Experts of a small language model: 13 layers, vocabulary 16384.
Below are experts of layer 10 (counted from 0) of a mixture-of-experts language model. Rows are named router (the router's row for the expert), gate (a neuron's input weights, with its number), up (a neuron's input weights, with its number) and show model dimensions 256-383. Each number is 200 + 20 x the weight over its row's rms, rounded and kept within 0 to 999.
After each expert's rows: "gets" lists some tokens that make up at least twice as much of what it gets as of all text. This comes from a sample of Wikipedia text that the model never trained on. Tokens count by the router's weight.

# expert 23
router,210,192,183,186,215,200,240,193,180,231,215,204,192,222,182,175,202,223,217,217,185,216,210,211,196,221,196,188,180,206,186,188,202,177,201,207,198,193,201,202,216,206,186,210,163,218,211,217,195,161,185,199,221,187,193,192,188,196,207,210,200,175,201,193,203,194,212,199,218,207,171,164,217,225,194,224,185,202,212,186,185,246,245,240,194,176,229,205,235,205,215,192,200,190,177,209,170,189,207,206,203,195,175,239,226,173,164,217,185,185,206,211,207,220,195,219,140,206,188,206,220,194,193,217,179,163,190,220
gate0,220,213,227,175,232,212,199,211,227,179,208,216,184,200,222,182,205,237,211,203,200,224,229,211,147,216,199,187,178,194,187,185,195,215,190,247,216,188,175,235,207,213,178,174,187,185,214,203,229,192,208,182,213,175,179,198,202,204,213,232,212,172,180,231,182,184,216,160,217,167,207,172,187,196,193,167,218,206,203,178,205,199,186,191,219,229,228,190,207,197,219,203,194,187,196,206,172,191,202,197,200,210,209,215,231,164,233,223,179,223,213,221,206,207,157,227,178,177,236,222,191,210,194,232,206,178,212,208
up0,207,208,209,206,204,166,190,182,202,224,200,194,173,214,210,185,201,201,208,229,225,227,212,184,128,200,213,200,199,232,208,177,194,242,211,221,171,193,196,184,229,237,207,179,193,163,208,242,195,168,224,185,244,173,204,172,191,242,193,205,192,178,198,200,183,192,209,182,196,215,225,199,185,210,174,215,191,211,192,176,202,209,184,196,204,225,210,209,204,196,193,195,216,200,213,190,197,178,234,210,182,212,217,208,220,189,195,205,165,222,206,220,212,209,185,225,157,146,219,232,183,189,195,229,215,191,214,224
gets: "\n", " |", ".", "==", "s.", "==="

# expert 29
router,199,178,206,203,188,202,230,182,227,181,166,211,186,186,191,181,212,173,192,226,184,222,196,218,214,211,193,209,192,164,221,197,180,213,191,216,202,182,216,185,189,215,206,227,179,252,210,184,205,170,216,182,209,183,170,196,210,207,189,177,189,216,191,212,184,173,197,180,207,175,180,157,209,216,187,214,204,161,213,204,213,219,233,244,185,214,219,177,230,211,218,204,207,185,175,217,209,182,167,193,194,224,209,222,205,195,156,217,159,174,193,212,190,218,199,240,166,226,204,227,205,232,204,219,222,182,230,206
gate0,186,192,194,200,201,213,210,189,176,224,212,204,199,221,189,219,223,206,175,152,167,217,192,192,191,188,207,158,186,167,215,181,188,198,224,209,176,192,210,211,190,220,179,236,156,180,209,187,169,234,207,169,201,206,175,211,229,204,192,215,195,217,179,218,223,203,185,187,222,233,179,205,245,191,205,233,202,212,169,201,213,208,196,199,204,187,189,211,163,194,200,193,222,164,185,199,218,215,195,218,183,208,209,218,214,168,180,197,224,163,159,198,207,169,214,223,175,200,182,210,264,187,205,191,198,223,240,193
up0,204,191,191,205,218,212,211,199,202,206,175,226,211,182,220,212,201,215,219,216,160,213,217,212,194,199,215,193,180,173,208,217,200,169,198,184,173,199,206,192,183,226,181,204,160,188,167,184,172,221,186,180,209,216,189,153,207,203,192,203,177,212,178,207,197,191,184,191,234,198,179,211,231,220,208,230,205,226,200,203,231,206,196,203,207,168,196,217,197,200,182,233,187,178,176,201,204,223,192,196,259,204,215,222,197,192,197,193,199,186,180,185,193,192,207,198,153,192,205,203,248,182,176,197,194,186,215,218
gets: " as", " is", " be", " to", " a", " ("

# expert 1
router,220,209,194,227,209,200,224,198,169,167,210,177,170,190,181,200,218,183,186,209,141,212,186,211,225,226,204,194,184,214,202,187,178,205,218,196,202,169,217,213,188,192,182,208,211,227,189,192,200,174,220,172,207,195,180,168,195,165,226,191,175,219,208,229,196,188,207,161,229,211,195,176,210,239,174,205,183,197,221,198,189,214,241,207,164,204,220,189,188,208,183,203,187,195,211,213,188,186,197,193,201,220,234,224,203,211,169,188,189,190,199,212,122,200,196,227,191,229,221,182,203,209,218,216,205,193,211,212
gate0,210,172,201,185,204,163,175,208,204,197,191,229,192,192,208,187,170,208,199,176,227,189,173,241,206,177,219,199,243,186,194,185,186,133,206,185,224,196,192,219,229,204,232,213,195,201,175,215,228,170,179,167,191,196,174,201,199,182,192,204,181,214,256,210,227,160,201,204,236,190,182,183,158,202,217,202,201,192,217,179,225,225,195,191,208,162,237,199,161,179,218,230,193,204,216,172,183,209,229,238,208,192,222,171,229,213,176,211,200,212,209,201,215,215,195,243,195,204,204,248,211,198,229,160,197,175,182,194
up0,169,164,158,233,178,212,211,239,185,199,222,169,210,188,214,165,198,189,162,229,200,201,175,182,229,227,209,200,210,180,202,239,186,214,179,212,188,230,191,165,215,247,200,188,212,183,185,224,191,208,154,177,212,199,183,210,237,199,233,192,197,206,191,206,178,205,186,207,209,221,205,209,179,195,176,225,219,200,225,199,189,211,183,173,232,227,220,165,254,204,190,241,212,237,170,171,186,184,211,201,192,170,225,196,174,206,178,217,207,242,201,214,191,215,187,179,205,206,196,181,218,219,171,182,177,195,167,179
gets: " of", " in", " to", " for", " was", " by"

# expert 14
router,211,188,204,185,186,209,211,161,208,165,194,215,200,211,181,183,189,214,208,236,199,190,210,243,199,202,180,198,177,202,212,175,185,191,213,173,196,203,228,187,176,167,192,204,193,197,184,184,195,190,213,189,224,181,175,197,188,173,213,175,148,216,206,226,211,219,195,217,215,225,217,215,197,202,180,224,168,222,225,232,193,240,216,206,196,202,204,204,210,222,195,209,181,224,190,198,229,194,179,174,192,206,236,201,240,174,162,225,171,204,188,218,211,233,186,196,204,212,171,202,162,200,209,197,232,193,197,252
gate0,189,181,192,177,187,205,201,213,188,208,233,196,208,186,184,218,208,236,224,199,199,216,206,208,194,210,218,187,184,225,237,189,223,203,198,224,203,209,219,181,162,224,167,195,198,215,213,214,215,195,222,196,182,212,173,153,220,198,219,213,174,185,200,198,163,209,200,213,230,216,149,204,201,208,218,181,225,212,185,212,182,200,206,168,183,193,184,182,226,170,174,204,205,186,168,207,228,201,167,193,205,190,167,188,184,204,196,213,194,184,193,234,224,205,199,227,192,224,204,178,193,193,213,160,205,179,175,214
up0,189,186,197,194,195,200,228,235,227,184,240,227,198,205,200,193,195,201,207,164,182,183,182,206,186,205,226,188,166,213,226,205,201,162,206,240,210,198,210,189,190,204,178,230,201,222,221,209,176,193,153,196,184,200,188,182,213,191,170,221,172,199,189,183,184,189,234,214,257,197,193,195,192,211,230,185,245,217,204,213,196,211,219,170,196,176,201,177,195,218,195,185,199,210,198,197,216,218,168,213,189,204,171,190,180,216,177,230,154,187,194,224,217,211,174,215,181,188,224,186,212,226,205,198,206,201,198,209
gets: " the", " a", " to", " in", " of", " and"

# expert 9
router,220,178,185,185,202,220,204,182,202,204,193,174,197,196,196,179,213,201,181,199,180,213,207,207,225,203,196,191,170,208,227,177,159,203,214,203,173,194,194,195,235,163,193,204,204,224,189,217,197,169,209,196,227,185,220,195,162,183,220,171,178,214,198,232,179,201,198,211,200,223,214,216,145,199,182,214,217,205,217,224,186,247,200,194,197,171,207,185,217,224,195,192,213,216,198,187,234,174,200,199,191,205,206,172,224,169,169,196,185,211,199,205,214,223,183,186,199,232,206,197,181,222,221,188,207,186,199,199
gate0,188,191,203,163,237,196,210,200,215,179,178,206,194,172,218,207,211,225,197,169,193,191,207,213,205,215,228,199,211,182,238,191,195,196,222,207,195,187,185,208,171,179,203,194,213,201,208,253,197,183,169,187,175,196,235,169,214,217,168,205,188,194,190,189,166,183,210,197,238,230,187,181,180,217,186,209,239,200,213,237,240,202,217,209,200,203,223,211,204,233,221,183,175,201,200,170,184,192,207,183,232,209,186,167,227,161,203,194,164,206,180,203,198,204,205,182,199,229,190,220,201,208,211,147,214,228,175,219
up0,180,168,204,179,202,191,173,195,215,181,191,215,192,170,209,205,214,216,203,181,209,195,188,191,217,199,193,188,191,194,208,211,182,212,224,203,183,180,204,197,197,198,212,198,216,183,203,219,199,221,168,191,166,189,229,180,186,232,162,181,220,180,182,193,184,193,185,202,219,240,197,187,208,205,183,181,254,185,196,220,231,194,213,218,210,203,210,221,221,239,223,203,183,203,194,197,222,211,195,211,210,217,179,192,187,176,195,169,175,168,181,179,191,188,206,151,178,224,214,185,196,211,200,154,195,214,175,204
gets: " the", " and", " a", " The", ",", " his"

# expert 24
router,215,218,205,189,180,178,214,187,225,189,167,210,181,184,187,212,215,214,186,179,197,220,197,215,187,213,172,192,191,194,204,182,171,201,208,198,166,176,226,221,181,193,192,188,175,239,175,211,201,192,183,215,215,200,202,168,188,200,195,197,161,188,238,221,187,192,191,207,202,243,189,207,184,196,164,186,199,177,198,204,201,218,235,223,208,179,246,194,236,208,193,204,177,201,204,188,212,205,176,171,213,194,201,210,215,203,210,261,164,205,201,223,206,226,156,218,212,205,185,225,183,213,196,230,212,183,191,214
gate0,173,181,209,213,170,184,200,220,216,217,211,210,176,203,153,213,200,203,215,218,174,186,231,225,185,212,212,203,204,191,215,193,160,166,198,212,223,220,179,195,235,149,206,236,198,187,185,233,200,187,204,208,182,190,219,189,215,189,159,195,222,171,186,234,201,181,208,190,188,222,212,189,191,190,191,191,238,210,190,200,231,188,167,207,160,181,159,183,221,214,179,185,218,165,222,208,226,233,216,211,215,219,232,197,172,199,223,165,208,217,224,216,171,208,172,197,157,240,187,185,175,200,174,213,182,176,185,189
up0,167,157,213,220,190,195,205,205,202,207,199,220,190,197,174,168,194,210,192,206,182,185,260,189,195,238,226,191,216,206,237,222,167,170,199,205,190,239,185,188,226,174,221,253,224,166,201,179,196,185,193,198,170,177,193,172,216,205,190,195,236,191,193,228,174,171,222,206,205,202,227,192,183,178,203,194,197,161,161,191,211,182,167,206,182,174,174,196,232,193,204,219,197,171,196,199,202,220,211,209,179,213,194,193,174,218,217,179,223,216,231,230,186,204,182,221,164,226,188,175,181,214,157,191,170,181,182,203
gets: " |", "|", "-", ":", ";", " -"

# expert 11
router,224,213,174,211,212,210,200,193,192,166,234,192,192,216,187,210,201,241,199,183,188,209,191,224,212,213,173,191,169,195,227,173,196,226,223,201,187,183,203,199,217,212,187,197,176,200,170,215,212,218,172,178,220,196,181,217,185,213,239,195,187,174,184,211,207,183,179,169,205,216,189,197,202,213,185,204,207,206,231,210,197,229,211,194,230,220,225,207,179,177,229,219,218,198,218,220,215,164,195,226,229,211,218,193,208,189,196,176,210,182,196,213,171,200,197,240,174,200,188,187,182,214,203,208,243,186,179,214
gate0,222,204,236,205,184,185,224,138,190,224,207,186,175,198,181,208,200,192,223,216,194,229,191,207,203,180,234,227,213,227,199,224,204,153,203,207,219,182,195,169,193,176,205,201,193,212,198,156,240,196,216,177,217,196,170,219,187,214,200,181,213,214,239,176,229,184,238,186,221,179,187,205,195,211,217,222,215,203,203,226,223,199,202,198,212,223,216,212,187,203,205,177,211,166,209,210,214,207,202,210,212,185,191,206,193,200,214,203,206,230,211,204,181,222,159,211,206,201,167,186,218,200,146,210,200,185,248,213
up0,207,196,203,196,205,203,234,151,175,214,189,182,196,179,186,205,200,200,213,204,177,206,232,192,187,182,220,190,216,218,208,187,197,155,196,223,190,159,192,196,193,197,196,214,215,213,216,167,211,186,223,185,192,178,191,207,187,188,193,184,205,204,191,194,210,204,234,168,194,215,178,200,196,207,193,245,220,170,188,173,190,211,203,210,204,230,207,181,219,190,215,183,209,196,193,205,218,212,195,199,193,190,201,208,214,202,222,208,203,176,224,208,197,191,147,224,189,234,154,193,186,198,188,179,194,177,233,198
gets: ".", " ", "\n", "s.", ").", " —"

# expert 20
router,213,192,193,216,186,171,183,187,172,207,188,204,170,207,203,190,172,211,210,202,175,213,203,214,217,216,210,192,212,205,213,220,179,204,206,166,200,192,206,201,212,188,179,182,177,232,156,212,209,187,209,203,208,176,194,141,159,178,189,188,203,223,204,231,220,221,194,179,193,210,239,202,164,203,185,185,225,209,206,207,196,241,231,227,210,195,186,189,216,210,208,218,179,207,219,198,214,191,185,161,178,199,195,203,221,214,180,205,151,157,197,218,189,215,183,214,217,212,178,205,166,209,197,232,179,185,222,208
gate0,223,220,201,174,188,160,190,211,213,189,194,192,206,234,162,170,177,206,229,198,178,223,194,200,175,194,210,166,203,199,202,201,210,203,249,212,214,205,182,187,213,187,198,216,199,218,207,172,197,210,186,223,194,214,188,176,202,182,189,187,160,196,220,254,210,195,209,178,235,197,209,175,223,182,210,222,219,232,218,205,203,190,190,190,185,189,221,225,212,207,214,197,203,198,221,194,225,183,193,188,200,234,183,186,214,198,210,199,207,181,191,164,154,208,203,206,194,197,233,186,222,200,222,200,209,248,226,138
up0,199,214,190,156,175,172,174,222,200,213,177,180,188,215,186,227,170,206,199,180,166,206,161,171,189,200,207,166,198,205,219,184,182,210,262,203,214,179,218,180,220,201,192,207,195,190,214,191,230,222,177,206,232,206,213,204,210,160,193,201,165,192,218,256,226,221,201,216,237,202,224,197,223,187,225,237,217,228,210,220,176,192,202,212,192,198,215,205,218,205,202,199,216,167,222,168,238,223,199,168,203,211,181,174,199,206,222,198,207,206,210,164,160,176,212,206,195,183,216,204,223,213,188,212,210,214,236,143
gets: " |", "-", "|", " of", " the", ":"

# expert 2
router,252,198,197,184,173,213,188,202,225,208,210,205,172,172,196,194,217,200,198,186,194,237,167,230,206,196,180,191,186,206,208,187,182,223,220,205,195,242,183,191,204,190,188,207,184,217,194,198,225,189,213,198,191,208,189,162,198,163,220,186,188,194,210,194,215,225,228,164,210,201,207,227,194,187,203,234,190,223,206,237,196,228,212,254,174,196,197,232,206,187,188,180,176,193,222,200,183,182,225,182,225,177,254,213,229,205,191,210,190,196,213,222,195,222,199,209,199,206,201,215,189,182,210,242,207,197,201,219
gate0,231,169,194,202,205,173,182,220,196,193,216,203,208,199,196,228,221,186,198,192,188,218,180,199,192,169,187,224,171,203,217,242,199,193,218,187,214,201,218,216,223,207,194,198,217,253,228,190,228,199,180,204,221,213,229,211,254,197,221,187,188,202,210,219,217,169,236,233,161,179,196,223,240,208,209,189,195,211,213,183,170,202,193,204,190,176,177,225,192,200,152,207,166,250,214,174,175,193,215,211,219,230,194,221,198,180,205,243,190,167,208,210,173,204,219,190,214,234,186,193,223,205,208,217,241,188,193,208
up0,230,190,182,199,211,170,173,235,216,166,216,197,229,216,188,183,231,213,203,198,191,200,203,237,212,199,213,203,204,202,218,208,197,196,222,226,191,210,220,205,204,201,223,155,205,219,212,173,228,196,200,211,207,180,221,179,206,209,200,192,177,179,191,170,207,201,207,223,181,173,220,212,205,219,190,215,214,201,219,182,171,193,221,175,169,169,168,257,174,176,209,197,180,229,250,178,163,171,225,217,228,215,186,228,197,186,193,229,174,160,214,168,173,215,203,195,233,203,204,171,222,173,201,203,205,202,188,198
gets: "\n", " m", " ", " W", " c", " w"

# expert 30
router,211,191,179,227,174,175,193,180,196,227,208,193,170,203,199,198,182,196,181,201,180,216,198,194,220,232,204,177,207,177,213,198,186,211,222,189,193,177,220,198,211,227,204,192,177,197,175,192,204,206,220,172,200,200,199,193,191,193,187,204,203,240,164,224,217,212,181,190,175,186,216,227,174,204,172,190,212,215,199,232,179,219,262,204,223,213,182,216,171,222,202,226,170,193,207,208,212,181,182,195,177,226,200,193,198,222,224,180,171,166,196,218,196,193,199,203,182,203,177,208,170,198,165,215,212,196,207,231
gate0,196,205,209,219,188,171,191,217,196,215,212,215,195,172,169,173,197,181,173,185,218,226,146,185,187,183,197,213,201,216,174,209,203,200,193,206,194,185,196,211,204,206,196,217,176,174,214,181,198,181,219,210,210,169,211,228,228,191,202,213,181,194,181,222,190,208,170,185,166,210,178,194,201,214,212,189,215,194,212,195,211,203,214,201,195,158,237,176,200,188,179,218,194,208,195,221,207,210,227,177,210,228,194,198,243,189,179,199,197,218,194,211,236,186,180,167,189,220,216,226,185,227,153,200,271,207,180,221
up0,205,230,206,223,202,181,204,242,185,203,221,192,202,165,180,171,200,199,218,162,226,233,173,193,196,194,178,203,203,222,189,230,204,190,199,215,183,155,203,190,209,222,197,226,193,190,195,212,182,201,249,194,196,162,210,237,232,172,200,198,185,198,195,206,201,225,153,193,188,211,160,188,190,239,200,190,208,194,216,204,177,214,186,186,218,165,208,194,206,180,179,222,202,216,212,202,224,205,196,185,209,235,221,212,226,198,180,198,184,219,195,197,211,181,174,187,191,198,181,198,188,205,167,203,260,216,209,228
gets: "-", ".", "|", "s.", " John", "="

# expert 18
router,223,216,188,226,174,204,215,177,226,178,228,193,179,188,178,187,227,222,197,220,174,195,207,192,222,253,184,206,167,179,185,203,170,192,194,194,154,166,203,219,189,216,176,207,191,235,197,227,195,195,226,179,241,167,189,163,197,204,203,182,172,216,197,186,247,183,172,215,199,164,225,177,182,196,186,218,192,176,218,211,221,221,235,188,183,214,211,187,190,198,168,197,172,206,189,175,186,199,184,194,220,202,197,242,191,202,182,174,223,215,175,230,191,210,164,226,176,195,190,219,225,214,199,220,191,177,192,202
gate0,190,222,190,149,217,182,163,188,215,213,225,188,155,211,188,215,166,180,205,198,170,210,222,232,209,207,210,203,199,226,189,222,196,206,146,190,189,193,173,169,207,203,214,214,184,202,228,194,216,193,214,192,184,182,176,204,200,197,201,177,193,250,195,185,192,192,177,180,177,198,201,174,222,203,210,211,224,203,221,221,214,209,222,177,199,230,198,204,194,189,188,177,206,204,201,158,201,176,141,216,196,176,170,230,159,200,217,230,254,185,209,184,211,210,181,212,186,237,210,168,180,215,210,214,214,219,197,197
up0,200,225,166,162,209,193,185,205,213,204,226,206,204,191,182,200,200,163,199,227,175,215,214,220,205,220,201,207,207,195,197,218,215,212,213,219,181,202,188,213,200,192,201,206,173,164,212,190,220,185,198,186,200,224,177,217,192,193,196,195,166,222,180,184,228,198,168,179,190,167,200,238,216,189,206,209,220,194,228,180,216,225,220,178,163,230,172,214,236,208,177,188,177,188,203,158,217,199,171,216,223,170,234,213,166,218,213,243,222,187,191,186,208,235,191,193,220,207,210,208,172,213,198,218,183,183,191,219
gets: " was", " to", " is", " had", " were", "s"

# expert 15
router,204,191,208,203,187,210,227,194,188,166,177,179,195,211,202,188,195,212,160,189,203,233,184,236,194,214,192,194,194,190,186,185,190,181,231,202,204,178,214,212,200,178,181,208,176,229,165,202,187,174,212,191,220,183,178,167,159,219,214,193,146,196,213,243,189,202,169,214,208,231,176,211,212,212,192,195,207,195,214,199,212,231,214,186,194,203,249,211,202,194,192,197,173,201,213,207,186,194,176,145,204,201,210,220,215,185,213,211,178,222,194,218,141,209,175,208,221,206,216,207,213,213,206,228,173,206,186,248
gate0,178,186,199,174,143,181,208,185,225,185,193,214,203,204,163,220,186,188,219,216,219,230,208,202,189,244,220,185,190,220,194,192,193,230,181,223,176,221,182,223,189,202,202,176,199,190,202,181,226,227,190,177,198,206,211,210,205,169,209,183,191,195,203,182,200,189,196,182,209,208,179,222,234,195,178,171,184,217,192,183,191,192,208,201,225,207,187,214,218,203,201,171,251,201,203,224,154,203,222,179,176,206,207,202,189,218,193,221,187,180,211,216,191,219,221,213,225,205,239,180,238,180,223,194,169,174,163,275
up0,169,185,192,206,179,177,204,225,173,217,221,148,182,218,195,177,211,189,198,192,163,193,205,248,205,202,181,193,191,178,220,207,226,175,197,208,178,208,199,181,212,189,192,176,199,197,208,168,223,179,171,181,176,203,195,183,220,237,228,228,213,209,210,192,195,176,159,219,177,195,212,200,224,226,204,229,201,191,219,169,219,193,195,195,177,203,205,192,214,172,219,179,198,206,194,197,243,201,215,215,178,250,189,186,173,185,220,203,220,190,187,214,220,200,209,200,205,185,189,180,194,201,226,203,236,238,212,186
gets: " |", "|", " in", ":", ";", " on"

# expert 8
router,192,217,162,211,200,168,221,175,183,198,230,210,200,185,132,218,227,171,194,195,194,195,218,180,217,197,222,227,189,205,189,169,205,168,192,197,176,149,204,160,213,221,181,196,210,200,192,226,189,168,228,187,201,214,219,179,147,161,238,185,212,215,229,219,210,196,231,188,185,213,209,201,215,218,171,210,182,188,197,204,207,222,202,211,186,192,190,203,171,187,191,220,227,188,200,197,196,188,179,186,182,177,160,189,226,225,230,213,191,180,210,214,194,211,180,194,200,238,212,171,211,212,216,219,225,180,232,217
gate0,204,213,175,211,225,183,184,215,220,193,190,217,189,204,229,186,227,188,218,199,182,181,242,217,192,221,216,198,165,201,199,208,186,186,208,212,156,205,225,210,208,203,211,186,208,194,190,142,204,193,214,212,160,201,220,209,194,185,216,171,198,205,224,198,190,211,208,195,179,197,176,183,229,213,186,190,196,216,206,191,220,198,179,194,153,231,200,200,195,205,215,192,223,195,217,159,166,189,172,217,181,206,154,247,201,182,200,202,191,170,204,168,172,191,203,159,223,185,179,192,225,192,207,212,193,195,222,216
up0,183,240,149,217,197,220,181,219,208,203,220,198,185,188,207,199,190,207,218,194,216,199,222,181,153,219,197,218,188,207,226,213,210,193,210,229,177,212,243,207,225,197,213,187,210,196,192,168,183,214,213,181,171,220,207,207,176,176,210,176,191,194,186,225,205,206,226,222,177,196,200,199,197,219,167,196,207,204,192,199,221,201,207,206,192,202,219,194,187,240,232,211,239,190,186,171,225,193,181,195,182,234,137,240,197,186,225,204,183,204,204,161,180,221,213,169,185,206,193,209,227,206,205,201,190,194,217,216
gets: " a", " and", " for", " by", " –", ";"

# expert 28
router,218,197,208,197,215,190,171,187,187,199,211,166,189,203,187,190,190,173,168,211,208,214,221,198,211,223,214,221,173,204,216,209,181,208,231,215,180,199,186,194,185,160,197,187,213,238,196,226,208,170,184,211,218,181,206,175,144,173,216,198,177,216,219,200,176,173,165,172,200,221,210,195,194,209,182,222,219,185,193,219,226,226,246,201,196,193,234,177,204,225,212,189,187,190,196,210,188,189,219,166,186,169,211,220,226,196,192,187,179,178,173,217,205,234,214,200,211,234,199,163,199,241,180,211,176,207,189,212
gate0,209,196,202,212,192,191,220,241,195,196,216,196,229,212,218,197,215,216,185,216,233,195,190,203,211,189,178,212,184,165,223,224,195,187,234,200,190,164,206,201,193,191,206,201,190,178,199,186,235,209,183,221,191,198,173,212,193,169,204,180,171,194,191,189,201,228,191,221,214,208,188,163,197,230,223,183,174,182,196,191,209,242,177,227,212,243,213,225,211,214,212,191,181,238,214,197,191,184,210,169,187,226,208,206,208,242,226,211,183,203,188,194,192,236,193,202,207,222,214,152,166,229,194,211,167,229,178,192
up0,230,200,200,229,211,216,208,206,194,174,219,202,190,180,232,200,219,208,182,232,228,203,190,199,200,162,171,222,164,203,224,252,170,200,212,221,182,193,213,208,235,191,201,210,215,193,185,208,195,172,176,237,205,187,177,205,194,162,210,228,200,225,217,188,203,198,187,193,229,237,187,166,202,213,237,189,188,194,223,232,211,220,158,214,194,205,201,198,215,188,233,177,209,230,213,221,185,172,207,203,202,224,219,220,206,213,231,231,213,216,210,198,188,195,183,187,189,220,200,164,181,203,209,205,163,222,185,230
gets: ",", " and", "s,", "),", "e,", "a,"